Experts of a small language model: 32 GeGLU neurons an expert.
Below are experts of layer 3 (counted from 0) of a mixture-of-experts language model. Rows are named router (the router's row for the expert), gate (a neuron's input weights, with its number), up (a neuron's input weights, with its number), down (a neuron's output weights, with its number) and show model dimensions 0-223. Each number is 128 + 24 x the weight over its row's rms, rounded and kept within 0 to 255. Numbers have three digits each.
Before each expert's rows: "gets" lists some tokens that make up at least twice as much of what it gets as of all text. This comes from a sample of Wikipedia text that the model never trained on. Tokens count by the router's weight.

# expert 2
gets: " |", "\n", ":", "9", "==", ")"
router:087091169130099140131112152121159081127127087125095141102145125114089104149097094126135107169133138168074093159152161111136147101149159165107133106173111145133167135112102115124137114140056132132125171147136139132156140148120118133109118139110111130124122126093216161159111129139088154094158176134081172109129148142108174156099153140162116129105124154144112136121083124140124148144127138115134128089140134148118116124097165179134169140141099135136127142200140148111161132136133116123141107150138102160143105120131120127149182141129129127108123110088139107114134116140125113135145134132105107125143126170113136119103103117124120132109125150112123127153093089171160141130085
gate4:131133146098205141159106086133166124138128120142124149121153129162143087087090148102107116118118090093094118137137128122116134116082116118112133141097150091138128072075086174118101094125147146100130152153172110130146128122119087128142145133119152143136151103115135123144126113121152152154137121134142128086126122155107096138124111125146174103123149114140128135110094099123129099147115116145110114237158156117140127135136106140125144135131143163126124139135129152137120158123123123118130165135097121147147098100113117057113154155124113094109118084130126111092139121142131104127139092157161202095146119151104116129160139121200131129105105119163130118098135119156117132138098
up4:100110138102148168117106130115143125122104150133146124152088147141156168122160132205125098132135141128158128202105126155132129131151124120144135114138141161087177113140133100147120141131119099137152111119127136139142101109175145129123129143067096129105102114170127134144137168116117130109126104152107196143088132110153148145129112149119127167144093104105118128173178154138154188173156153095134123114089095122162169071143159129158120144111123149141142105125141099128137095137134125101108106098188155116104167151105110134145097147141129128152161145136147153145134144116138110123098130117138162130137157135127116094130129152069104127163149150100131103124122124091111146095130
down4:127127107157148098130122095098096106127132115110121150084124129137170122118108127136093138164143144172113135086157138133172084094133117145125133081115166105146112132098063184142131128145143118123165123137138131133079174166157073128156096120155115148141139115151162113179162185090128114128141122156140110174095110096138113129162121147111133137136113119131128127131098105141137122102146108117165176161098129112137115100150130132110162076104130112145125133138131135113126080097163146146104126101158138160113091136131096096129134157079145179169124106155114098078127083135139150150119100120127112122157113140165119142108096128097128125116143112167119096140134117103132105132114
gate5:146125104135144188094162112177144118122116134140138154143146137118150105148123120143093154108134110138133100120108117122137049109110090122122097133112131132143140086165147142143189164172120151131155141129152249151123095100151123142141170099130123116146110148120112107164128116135110105097119127115121164143109117124118143097152159142099142118115155124133116164133134118143116151138080133109149131133203122139143147136119122116147170135136152107114109134163138111150107148135133108122135122122107151144131122129149086137116144123120152148096142097112142134145111106112138150095161124098144117248110120142113127136122115160134155118102084134122126142143113126159131126123110
up5:096152114142113129177100121110154164112183162133131098133131169128117116075109123148120134129152117117153122160231156156112143075130122113111142129137141136108123127108106146172111122128114139141128117169154122152121127163138097150107109154105122132102142136113098112130099130132161104162121134124093121240120144123165102172152103107125104147145111141113152122117159131129164145135166089158149144136129118115130127145137092117154129156186164130117155128114153149144153131088164145114155105107121180144139126165062145113110117145155135147152121087128145116118138140143160138146112128117167151120108136138112142147160129138131122119110131107109144164129085142139121107120149
down5:114122127141183119188126115125184161140154132127106120133150131112121104146121126155116163158096095151181138128133131144141146158148104069104122131158119129132159167116125122157132087160085129143104137091152127112106071144110121099154075136123086134124158089113147101069134073159137124132117177109134122128067139117110120130128124137124150140142103139092124141126113109147109132128145139115125105158156137147139122139126128123167152160124106089136091091113100113099168137116134126113097108179157127118084131128150142122150149157137124082117088101169126120166137167103090100122155127139090130156122115152091126123136103091106144079098163123132132140124134149126116081138135
gate6:134115106125082119160118141113166153116150084119171127159121146124075128160117112135121120167116106173070112141130102139138123122106160114133115136169114149163145124119144112107131140160139102139130143122125111222166129127131153110152110129148108101101143134116135146148114129135104119150136086136094132141106146134099109146120145124122124142128138117138145123119135133183146126127144104162108161166180235130142128107122127146122152133122104097120171133138132149126141147109134143117157119151148127174108135103121122133111143101147114139137117130143091092126108127171113171147132124118057115094222127136107138124120123130108164122143134121125133142092106078162148100150131
up6:126139151123143111136149136126151135160124152142133105103131109140150177088137142134103106117097145103172133142114237139101147112136119133129122133150136099103112145077119120174155083102105111114148124124148120131145113160122118173148147129111127162105141085118157156142121167088172138121170146131134138109241143160142126144139146122117085116142094134101122131131144164132166154140119130148108103115107101116112134143144144119129104149120148145128136139115115134145141093151125160109108128128132121189164125167090130172134121160090167142113136123116120126128127139122149078134096126106162153168141153155136128131140117120126110113158160125125150139128113196108144156130145
down6:121139118135094138154104129142161114152157098099147101120105108158089109116158134130167145114155171112150156125173148104076072123157177115197126167134111104129121110164168126147123104163122118162176139132134103148113126147137125061097130106149122117141132175140140120144112142078133129141110145129114141108119121165156153142110147126165123116129045136113142118121142149157125135120114181116116093162144181136106145081141137115148168145087103121136154109156142096119160107098137185115133121135141131156090158143134134103124101141152115115123121143095127106152129141131083140125174143106140131123136114117147105154143145098138123130151151118122147113165137113136076114145142
gate7:114149107113121108150183174103153123109131141125158115104130130125120129117149104145124127122165152113153136122107110144115139129192150088139102119156113138081121117115116135099155147124129156149146158127171191117221134116148150123141153123116137130110132141134157144112130170102120129165150104132124145152114096113145108130137110123168109136120113100124127145134162124114093152114159139132151135188119107216151126121107145124140151107152117128135132177139131134127160120123154125129145177100118136132082107110139136119137117087125144074161131131111129128105093139137100141159138104106150143136096192156159087079139088147121181121114164122142171154144121144154113159122113
up7:105180145136157131104162110140090122148125143155141128086127126139126102137122129152116113114118102115151101126151158231141142159098136139115147144087159114129148132103114156125128107101145126128151125132151127158146144145081124114135143166125078136094113112111120109152118097139160133118102142128161134105153217129112148131124131116117128144180088116141161131117144136125147138119138107104131113149201114114149134173137132113131123152126118107172192146128130117132131123111102106112147079123132160149215146149127108135110112141117145146110124143154123100133159093126146142108114171103129136150158124114118131140151173104140115149183135119148134114064110125102135105138115
down7:092137106133103129149139136084132087123112132162161079142097122117104145151115104137196137193147124125144123130170072131143111122113142129083125113124153143131133107135172162117145130101096129149169093118130140141178140129121137158095118159146130098130168112144164143107149108160145126162116080121148177111126087129103140094159112112120177128112107130136135140052109180112142131145112106136127145161117105128131142205125114146144158146112138142126119121143150160113113136111115129156152122108124141111112152115111169134130089146162127128136090082146109120121123100147102125122126161157137110163110108106121126179137126099157137122159156096151142136121187134109125160144108
gate8:112105150143106119126093208155120141160108115133121139123127116150141133134138113082132129142127140106108127141128147148106119091148107173150088146131136144113148111173156118113099164130148106160165118139109138108159181134142107115145158109070140152139098172130096147106145133131131128149133121111138133103168115130147132105138150167124146100092115119111147126140131143117127123109126112140120122146135138129216122120131108132183135131115102122138125167150142183116120169161129122183164113128120125182110125167104122138070171102114124137139105132160156155099141109133140135123158128135138131146104146205096142143197095109117113106103138143171115120116136112180112107159127
up8:120129120126101111073146089108103170126121169092123145137127117119141145101160115084177145125112102095123119133165125123201092123159108117138142114124141124093130094168154147122142165143121112147156131150128178100116084118106117132115092142120104131110130128190113123115120103139131150119173112093145147139077134195109097098133171188127165156144089119125150123166126133112154113138096112163110150123115143134094106137114117133129129132147120109085120118125105134126142110170138180097141142160128148134126200134109088146125150122119121125129133116176120140126153119146123131126151131099121146163098138164091152141144154113113140119122109117135172146126142096152154097077096
down8:117109116105098162111145163113116128114139112146146074121106139094103091118075124137165117115167075114104120100142137152115140151116111133138140161143120116111118175110139127138125131188112118138120125146080116112127157148112151128113101108123129159096150141119095092091137119118085108152152120100126157148081104159117118131154171102131144131104098152154146114122140161161122083119119112186098137134148111100092052136145158117155116124084101123128124107120141104147147099101161133165118155090114110124133136124132130144124126116129134110144173132122147120131118155141122181183138145111111128125164096076109118115152153151111123084172144132110118137130127119198114141182152
gate9:132148156133145125088132125156068114144135117147135135144143128110105100136139117104137142094117140165131129117101103136116108171126074141150149111126091102111131161131112112094089112056135137126105160110117158148126075196120099134159146111113127129134113171068177136164119092147123123128139128163150111096148137140141119133111141154130152113105157143158101129107091117120129119134092164136122127127142172141103188109102118136123128119127097154132131120155120080119109130136141141105126123168103146109160123109119096144109104120118142122081126176128071139109115166162116169140140134142118106112147133136184084109130110136182124155080150102153147121177122122129117105085110
up9:135142114155100075118159099104126110128116109125140084159121092143115157119116113126120142102152127121140117138154130118152171147078109114132123128086139170131182156126120091098153121133149120148133144105144126132113119138096156142150121124124151106103110118119171130156110128152097164117131117079129128133119143164212156158120141071133155153136098127132128130106094130152114139113142169146129109161131146129159121147131131127155132148123117159142107143137120108133109093129137145101121132145119079121177144217145156163122116112049133140126117124135107150125132175115118126123130135162136139092104100163130108075102098144122181138167112168142172134113152131132142142090084
down9:121135141163112106147116113146098095179102173155172114139103148132157103136112090107093128111146116114136175145159146115120096145148062100099101125115132153168098131154121121122121169096108138122154117159126145127124098101117130135136134112064150098148138120114092159086140226137169165149125164132096125127140118104127108129172121150081119142155140130112113119164134141100124104123129129132111164121107129130152074110114124135141117131148198090146150092082164136099076105146103091125181116116145127135123126128163102122151089139126134127103107144109135119122141102148118124165158120123152126133122129138146102122132133113113108125152093170117131121109111131150152125089118

# expert 20
gets: " |", "|", "\n", ":", "-", " the"
router:111094171122137154117141115113136067128152114121125134126121141105118133115118132121150130109123130126136091152163149174105173107118112133105120094150151143122144145125146093106159123128111103125111185147173183144149110159156069194130118169108145139134117114144151116152133171133164117094149121158112194116105180094142089129097098142175097169120105141163135162120131113128145168138140119103152104134189140136145133127110134159099158192156103119140162139143145111165157117173119060117151141110123152141142133143136112114154145126131115135129136122150133155133135148141111123155139133123119152137141140167110140114120160129112150143102125161118141139143091110102168142111082
gate4:136127136129254147129136141139153107124130144131120105100096128123175149130117124153125137108130153089162133147113149149105140089130103117119125136150131117106106115136125105117127140150116125149104121130230168120103140134125124176109143118102099131137090121118095130118121169134130103105160119132183174129097132113140109136104124105122092185163119113138110171127148149109138140164118120115128154186147155135118144143129150124131140103141134093142123155124058101154132116172134090124130124144139116120152130154120141122138134148129104137097130107144096174137140138151113153108107130079146230142120098110127133144136122119136125141123105114110116143108121131102135110108121
up4:098106100140153092154125124132106116148096140133136131168157132116116089108137154124117101145123112144130141222085146109120102141144095165169152106137143100138126128144137142116166135103117120152082132120132113121148137122107122161166152151173107135144101133140123135154163101115137159147124126107098187121108118121134147098158109165144095107149163143132166147172119112099106119104097151135130137117133135137118127109122115121122109135125140131134106107108191125129090153129068101062120150130184097141126098075094112148129122115115161141123105172106141107066118127123154105112143081181105114133129108131133169115126162135102099086148169163127126138126102124140128113132149
down4:097150122177138119168093132098153143099119171130147069138138110149180174133117127148130103146131147110161183167097129127165107123137167110145107125154134117156094105149164157177116162113133137093141129095132107130161143132140110132155097121164138110122101125121073134099127068116157133109129094129146157172138150115108112143117116118169134150187153140089115161126132156132143085126116114122126131139184153139120131102100134149126147140122141150097176085163136146127156127105132119170097179138146130156145141115136147122096126145153120114137102148120098090103122128096102155116093121108138145117127168155137142134112112150113130123119150111153127127123161105165068159150144
gate5:131091145116133228138150127122128101090119130140145139129139102151119094105081123106134156108119148121148127142127123125127123113118148142086133119111108176111100138123133105129128092145107119139153123122164226126129177134148071092122118100125136136127086099147140120126110124134134130111190122165118145101101145116140120094131132139141111113112124114134122145123156111148118159143145116114110160106224145133151149123120150124101138137134110118089158142130137105154145101137126166171153149121094106094140114148110133108132105126118097086163088137130136131117154087137099120130109134123111102214149117134106131101153124119177136120119117125119153125146137115118164110076124
up5:142114109103108088130147128137113126162118137152136132136132118142109129106120138096127131154133129118192117155255161118169155142117128142152131113147159184118164141144117129121139096158111102111116153126130142111137153125095138140132138105124149128096118112158180121126143147112135154144112097134109182246138117115146135147130114129118109112150122108170155139135126147125095126146126121139121125103140133132120147115127156136114168158125113139116147160137158115149145112125105120099142147116109225122147112120110141139160153099133150152125125163115151119139142117142151114133141146132098083125087129158098120128109140101138146097127143131136190125127110103112119122101086
down5:065159144173126109146107119123135130089173146112132099140107144141133152116150133179132103168117137131146100135123095124139122114112203136165092147121120091152094155119132154172125144156119126132125074141088072171088088143102125111168096162130127169128110114104092129105140124116137164118114158135121089083117115127126120108092115159097132140165093136112137096120145126127150107121097104105087089135069107129138083172148131157114095107108151152151112054148116150123129146097136141181117142129119131143129136120156116172137130130126113124143163122120135115114140131136119105100101129132119114105139180120142153147152110142117122082117119115113118104124159119126126165138135
gate6:142122133115099159236135137170132112138113133109127109116168124097169137144092137117135115111139163110107128119131137160158149123112149145136101133141119104111131141167130106147141101105117150110101158115138111223108107146134137213124118085114141136171159143103123140152122140112109132120154131114099164109122150103123129096134113101102112152118112088095105117121126123157126138150126123087173104116100164132118094125125146141127139137135139184152087126120106111138111135110098139202123123131146136110130121117120092115122163128134129106111138107131125106149111141143139164102138129125151129109233125147113120150127140080142125147170122136122144116148155130135098140141135
up6:112130132130154106127115108102139142112175117135152102129127138133094160132142118105112114140108130148170133132098193103084113130104146117120133128120123121169085089081103144166134172124157113110145127145112088106126091148139111143155141128149157128099111065158135144123131113139115103161142092115129074112186107128130124164134152137117108122115104171126127063144105117113118128097101124132069126158118116115092128110127132135133108124108123054089160091137132131136141139150128166097135144134132115228106121121103168120144106132116115121106160120114138132101113123097158080110162114130146138115152124113117122123146143145092090129128140113072116141128112140098160164144113
down6:116146131118116134093127145194108110126171139114103137114131147143115089139120128123118128094111120097081114106127117126136096107083092148127110104129139092131155096134090110074130145162050135101093146091150103106131109096138118135125112126121134136141106112163127088099153127103144114145129121184122093090117138102109182094109177130095099101093120100138122146138093028140099138115141133116128120127145113154098108119099073169117134081079180135116117167126152096154137160130144122139122124108100101171114113118144116150132134132151097121144120163148117122117139113125167140100128139115117132148167138116127120158154121130119142145139136111112147150158168132126100120125120
gate7:159127173146129114085209111108110147129174159116137119110162130176130160115135139111106125140108158158150120123140138119151152162168140124150108140144159133144151139164122082090145151101109151119134111117102117177178124154151128155142116102107111098128155131129140103114132180069114180159097147137167148168067152113093135097121106115118129079132127180150135100127123135159081111105136111129116121125159104203100127136129147139127136141136143124108115139106125133163150126124127092137131124132143130148143133126137091117140140109100142120153148188128134123153145123137134122100124150153089129126110200121131115100158128126130130121115135168149126125183127147161159130134102
up7:124153167115114140085147118124134141135165114105135102133139131139152130117114118142082141119137120129155121134161132231134140116193108138124126120109159177138148164133108110104129094089135148101163134129118139171107141136109127127137117096097080109146120088112097144076112177120118119150084128130170143155060211096121121114115134132104112102123131145127156110133114130145118136109131132093131105144165129128083156110127171140140121149122125120162113145108118144162119125121121138143125119110154147128194128120108095128134087148113130117118143191147101134078118109112127108103149171141120161155118135118149080134145147124161125090114129131139150143165123157155150118129117
down7:148176165087103107107091166107102082122111119140185136114121124150098131121137135108172114147139153143158144162115116160139124165110142139145111104129110106128075111116127117147105129127150138094117125137154117162087120128124141136107138104108098131144111113124090136133100120149155152134166161097132093174177071132171090108124096137138128134155167150111152172131144170133097147149150135152132152139131135120088148107136132090202120111123113120121131129089126113132132147112119096148178095133138190122080133112115133121144132155127101132146109125142142137113121111160118124150152133157132126076154126190115131145124144100155189132097168119129115110139091152106140094108154
gate8:087174117119114105131119227126131155148132143156127129157133131136104124121127135152125120144172129144137124148150109102122146135114152125146130136153129117161151143104157114130073146123175115122140129141088136099161218140118163099132108111129153147116150140142153127130139167131161184147124129141107109123165105168123136112145134161128159108074128112119149131133162100126084126115116144132128132159154141124252126143129094143157130141169135148123164114139180142141094135128136122111108128115139113154126128107098155151121152116158137131143133155109141138136124141140106128163126133135127155130105142227116139129152160131144129133141128119143152162128129118120138116126114
up8:090155144122105120115112097097106145134140130157148121116132114140117118106130117126124143142140118101102106123159111093211132125123129117136129101153133152143110147106131139169097156131141081118125138135097144127160130134120199107106109121104163113092168136160163112108111112171169130130136107106097101130124130236119123131133148126135133086097088086116158123113125095109074137124143120148162128144165179118139139150139141117145133163134124132117205121131195154141119129124144096084118146102142137111089190133088149133114120127121120148131145116112125105127138129139098144157141170091116126157127112139097121165125160108130155125103148136152157154125118121132143112105112
down8:158108087112125126115126085170162137180128100136106169158124116148127146061148141078164135157060152106107108116092195091130119140089127148155124117143158141109109106124102127151148084174145119130136110135130100134153102152122115078161118133146139105153119125129087162074103134134114113119137113065096123129150134132119112136110116099114133166179099155136117122145138113136136154153133169121112148127145109027109111126159122127156132106133105114110134142100103137133156141150127124121096138130081144120159142179131157102135113142129122104112127158076131148118120121146132116133148152127138119148151141137137141155147112091146097128123117116114129120174133148092117121128116
gate9:130107147120117133135119134175101126146130069132155103153132137143147091121142096160119134126157077090144127085133106111100118135120139122135107090146120149184094125134116095104108133099147172099113159148146148165127094186168122107149137143138156123159126150122131133103133107141121097122169129108143136148120089148119131118131136141094107121122143116123150160135122109127117135093141136096150117137174152122072239133108115130103117115104115127114171112144165160079157131121108134164112129109100117166132129173172117166129081136127134140181106139105117110130104131092092115124135131172124113166125101117178153142112164141145158133116124138120152138162141148143120141156142
up9:126122142119140103129152108156123089121118146136149132139148098180181134116138122149157129122135093133112118109134093109116190094119118091105131184116107143121123114138174093114095100053125119134140121136118129128125080142169112101180129112140160136143132127128165115129132130151109122128150125124133123128136146155133117150138103144110168157108152139145117124095096146107110155118128143139119129105105095122106151118130111138097128119160132130122140107128121146117130114119118127178139150095131108133135145255167138124110130137090109162140119095147122111146142073182108101077122116118129125158120143148120119140121120135161175124070120073141117151151145084153119116119089
down9:146142128140132131126122114091115113172116171140167113125112126174153158130083182111183123097151099166125147106134161109129126132124162105164151171155140115082127092119189136091142109105138149099122123135154111136143124109135126114105111133109151137093153142110123122143154144119148126094129104150111110144162138165128104127101120141091162154157078158125126135134147157130109166137153146096115125150118136147133136082116161146145145123127106067120156101116156152128122116107150146133137112090096150123098123100150135110151132125097119108117117146150130128159123077159129157106143080113140112137133123101155096124074141128143161188104089153151148093157118113183143153073099

# expert 4
gets: "0", "9", "8", "7", "5", "6"
router:137101111134096132118098130122166130136129136133134125131106152123134162127110168078150096131111135150145131155137155129125169139130176116098074141179116112129157159109119084128110102145115097133124149124139131130141107190164136133161106087133158187063149115109167129167172164093169161062136116135090166106142140144143140156146110113129115133127105109176113109118146106182113127145141124120138130120102112175155125128091145142144199145169135143093122110207141114144182105126110118095113093134139126141161112112101125146155162128147145152117127127119139138132147141104118111147138144120126121109128130183144119114162124139136116137148109122117114131165138141114150150130114
gate2:078124178112129109083140120143082127153116147156131110152176130094134105131114122141133128108121188147109112125125115101192182150131168161149148127139072153141127137114156138085153097140105112102142191114136124163124157109097148095156088108132118148133124100110099119113108128111136135159123105117075148119153097100126113160176118122121096106141125131134147141153130172143091111132101135142205121103115127131120134143136125116161159143128099133121146131128119116098140106144101151136086131135136133124120116111139137134085129116143157112117103153124133110125147125133111127126110137229078095151105067143146106151121140134161099137111144127107116132142147113136137084134111
up2:106118128162150121170115110144129144117132151118117138156130127142114107131118121127136122149128148128233145143157113185152138159119093161144119170109142151116123120180153144103109103129162145164121119130105130139110116140136151116120176105113133131130109163154157106123143101100097154149125130163216125165139134147127185134112126165155123175168143214120136135123120151118148107119154129115103156143109114113125169155144151143139144144164118161142127160115154129125092120115158132157119222103137092143113133098129136108133141144186115147132122111134167131159110121133092134116140138163143135114117173142123132130118120159112143121120162119117137126122114138156112147117134
down2:124138108146132155119079157147084118130135113105135128139116134114116059118146104163087129135158109139074172122109121172116116120086084094116088120044141100114115159153114117161138144133136117138121110099166139104123135130125131152123116135135098114100121091094124144140136156149107098125149107125112080149140112142134095121119142133132133094111134109157088151074073121117153139121153121080120106130113151140151124118096134149175134093128139117145090092139146145125122132148112113156160131139082171102097129119104177108122122093127110144179073113133164135090150102123109107160116137146174121127139104148153146121095122164138127114128138109173157107094112137110141163113140
gate3:132132110217152117137125128134107119134112140145150143145134082162137113140134136104174158126155137153134151110128130136143127169144124094119160143103115138135117192152110159076147132156159139176150105187137110143076164142109161108141132131147135161146141097128102056141158084107113146137139163086150097117155114138150150115144116136125138116153146189114149124077127136139086089126143159142115218132124125137155137148121169098127128117135099145136124139106139118084119143159132125121108102103110151118105120126153156128140142137140128149135081113126124150127097121140153150141109121102185103099146107126140146092065141130137124138151124134119121125140108134132155150145119
up3:113126164135106119103105119125162147098119108111087165149152157124123093112101161130106161181122130095140201148112129124122124144129087148129146086126150094157114111153134142136092114113145111145097135122126160124135103129111145106130108128143100107129182135137116178102137076138125106117128093158218149111176112127116110105134104139161144090097144145088107122092106133135136133147178121135146093121153105124158108148135166135182131145101135140145152137121125145156103151132151147130154125184128097125115101144144108117103112155138148108108161149142124107118146138175093142130153098120122168147127172115118129100153129100141137106100153137167107177110143121129095108101172
down3:112148129079073144073112130123126130132075153155153138111129125145103111121124129106172117114135201120104077147147104132132122130121133165147129114161168146118112142139125142172094127122111145139140177103119130162133100158118149100121101131091136159099121135134139118159145101104099119086131111098127123104090098133070130116149157119129092136153117136129155174131146105165152153129133094138096122134102119133139121091160151172101146099130129131130126102155118140181076070147131112125092167132163124159164133151119104158110144094142130156153109196153153140136123108118084141106128114093159152128121144129131120125153095125138172128117140141129072131114144108149109141104141
gate4:116142116147220130107175097096150100158116144165105148139150134098162132131118106136125155132109139147122137143079136134118133165130115110113118157123111159115091111131131130107132115147112159165135123134236108151130116127132104141132139115111127131141097086100111121157156124127135158134135164124118120118158142109085157126133143154134138140118149122130119131113127142138149083126096107148146119225128151131168140130124123141109152074141134111106091120150109121118127106157116145136128087110148168098095136123128132129124115147142140133141099125130107097128106142137132147118147121090111218149151107102073118114168148126164122140130135121141096119153123189140158100123153
up4:100127167106126148150091153120124109085129130141101119113106144131084110120124098143137100097144137160147124241152120135082155104129142137132126105088100137112114145101113124119099121121119120125134139141171182128164139131108138103129069127108080124126109126150096172182109142129095116129072128165172191136105143078163100165125109142140136097114121166116149116163139120133147161139135130127112119126143103134125081136133156130183127131092145106152135108150170128138137146122152138125153140121158127153120114134106106091119123157103148133105146122157164153120156129070121121141158142135143163080108137167144125111106115138121097118134149100149128121142136126121157150127112
down4:101071126165113146124154182126132181138166135137134108122119153133150085138139094106136115115114133111164136119106073136129140090134168148131124119159068124143126169112087138124121101126119109106145125114119118171134127150138072166109113137094137174099160134175120125112162136151087114127104092118099104110136141138149094125110105158178106123152160086133129142089095115147116104126137108127138147137143109115155135140102057101103158163147103118155121141118126121126154128130131116146135105106121154137134135123140186120117139096135143108098117059131141134135163113130108176112103111141122142143125134132142104122088128162104142134132094131121148072106113166149124125063166
gate5:103170121159172169105112120108124107120117101113126104118132134149116109130132080097149160142141122109131100155140093144121134160125112133126163116118119151127148142153099146115152118138149107107115151113093239126144154105136141115076142110137110115149092164114135091113146122148102130126145116144143123120087157107105140136089161113127165130175120087077128139154137125139095087137125145104118121119191096138116146127118127134102131100120137133124130157135113104109126117103128136135117098117128129124135099090111133124156101149081135139071134118138109111119079129128150176152076132162083108239133122131128110133141144106139142091129103134156124109119121109131120101118117
up5:123135153119176123129143112099100104151132134125142127111124127119127164131090071122189134109110146127125092140230116117137148156106139159115123122121089172145169154086146100130124151162135086076111126117131092125145117088148166098109105121139138113133070123136188111118116141124160175122164107119127114165121096109100116117094140126147149134136100085161102164152145107149129106139103124129132129109103138127123134114110119123131115086147123108108122139177106122143143091118139127128154116112147219118110128126089120105118136146076117152112122125119109136138106150104091129118087148141107100130187120172133139142140146115146106104113122136150120141128133096118109134153110
down5:130102125122125133142153138174136112085149094155120130136164119142156109149156162138125133092153160130124123092117094200134135139140110129144108094122121114127133106125081123150138148116099164135150131100157127067135171120168115155135138106169129104110113158149135116109113132128091128111123088097092145158119135169143103141111128098132088170113156083147107103159146173158086096148132099141127118129182151102098172109131153138126138171150135138136123116155094127152134134119118157140099109137120091122151094162171117115108104147080130124138140126173088136126122159099110155119124102148128105126082141100144157105100167130118137131088116156125098091167114137080114163145115
gate6:147146120113097106204159131102119101129135167147101097120097159154110163126156168141147135097117150144176144149125150132095088120107135133125132162092095116104147156154100161128086110148113128107125120157141105239134097134112171123170103104102112151124133148124147129190121114090127138140126105134172155114123114160142117153140113130156140183090102120128100153140149128127140129138131118158072168133100165132115149150148103143143154122166150134113123121136103154155076107142104134118133120102102161095142142157120138124112152117129128110141083100104167142135119144145136136132103140125147161099178153141125118133168113150120139136140162137132152162154142119118132125123132
up6:222157137111095141139126138154146115137124121143119122139091142128165123128112142136100134069110129140126140096090243142179142116167109111109147133119135089144128152179121160132124155109092160118126121129124118162118109127106139101133102136143124126173165110142131108160100086134117114118132137136142116147216078107135097117143129117158139107134112101108141133131096100124132112127136117133088120125130108091111136148164173118134124166104109142132109148126113141099108147151096135099145133134109160197088131148096114133123137168134087137087118102145106118139108155124174123131147150121153138139129101143092149135112146124125133140123144136141132135119137078109141141137130
down6:094106096126116096116126133151092157092110150102114152098135137111134175155148125144103137133120119099155149145125113108116125089162099123122139120123140107127151143147114137133113098100124068157111146145134123128120119130152129155151126083142175166131134085118139103114151127152157159096166087159078169113109116175084170103152113136108126137132084193141084101116117097122112114106084124115153172100111136147104112105099094141085120084181161171072129091149110136174168116134109146140088131112106145128133147140143111121092119163127095115147135117136144096151131139156111116122139136115124111104107092168144102136098137112128145142137114152137126111119174129122095163121151
gate7:147146162191114110094225119152127146157137145128140144139107105136137142148169153075150155135117146121153155161115118146103132175092131126149123187141112119126119139151094124089079107145114143148162131124124112112197184108136139084154163099126128128141124141126165155110132139133122150139127097139159137097144118091124143127124124120105102123147159117150156136104138133112125105091125128130111136159157112196111122149126096123144136121160146126125120187086138132136113131135088170130127137171151106127130114132123117138079151121102130123158092127104129152168157123107109158114151150132140122078113204116150142147120093124148144132117142119119133124139129107147145112143172
up7:137153191155117122093143136129096111147119147099142118108079126155138164135168087088146157115118172173130102150109140201113116098134171164135130163128104175137122129090104132128172136130149123103138133130127121144164191123124093156122112132118165088142101117093136102095110139113092152158138121135141122120135226111132137131128162107138146138146125120146138120094119140121105105113099127113110155163155122110133129133131096155112153139161145109131157126129137131141184112108113112137126098139132078144226149159148117130108114183126132121113126110132120114146113106135145107135143156125119106137098130144119128119095133136094144131125134137134143084127097124092128124145094
down7:140160130099171148121137149146118143186121128142126120193172132116149111109154147096125140149142103146129134138077149155108106167119082149147177116144116093074103117132152135110090131157173150087132135142140125103141109092130140100121120143132105129094085163177110120158160123110115115131120161110152182157107174098163141094111117145129101115123152117114115143134154106128147091158110140122112180156103157144128148158097182132125125130144138125113111118119119142107111124112121135110078145166148133102142137103103117149155129115139112177149116150123130178098137074076151110149140162127134153131151088137130111150146105146094092130111123125147126102150102103144147083125151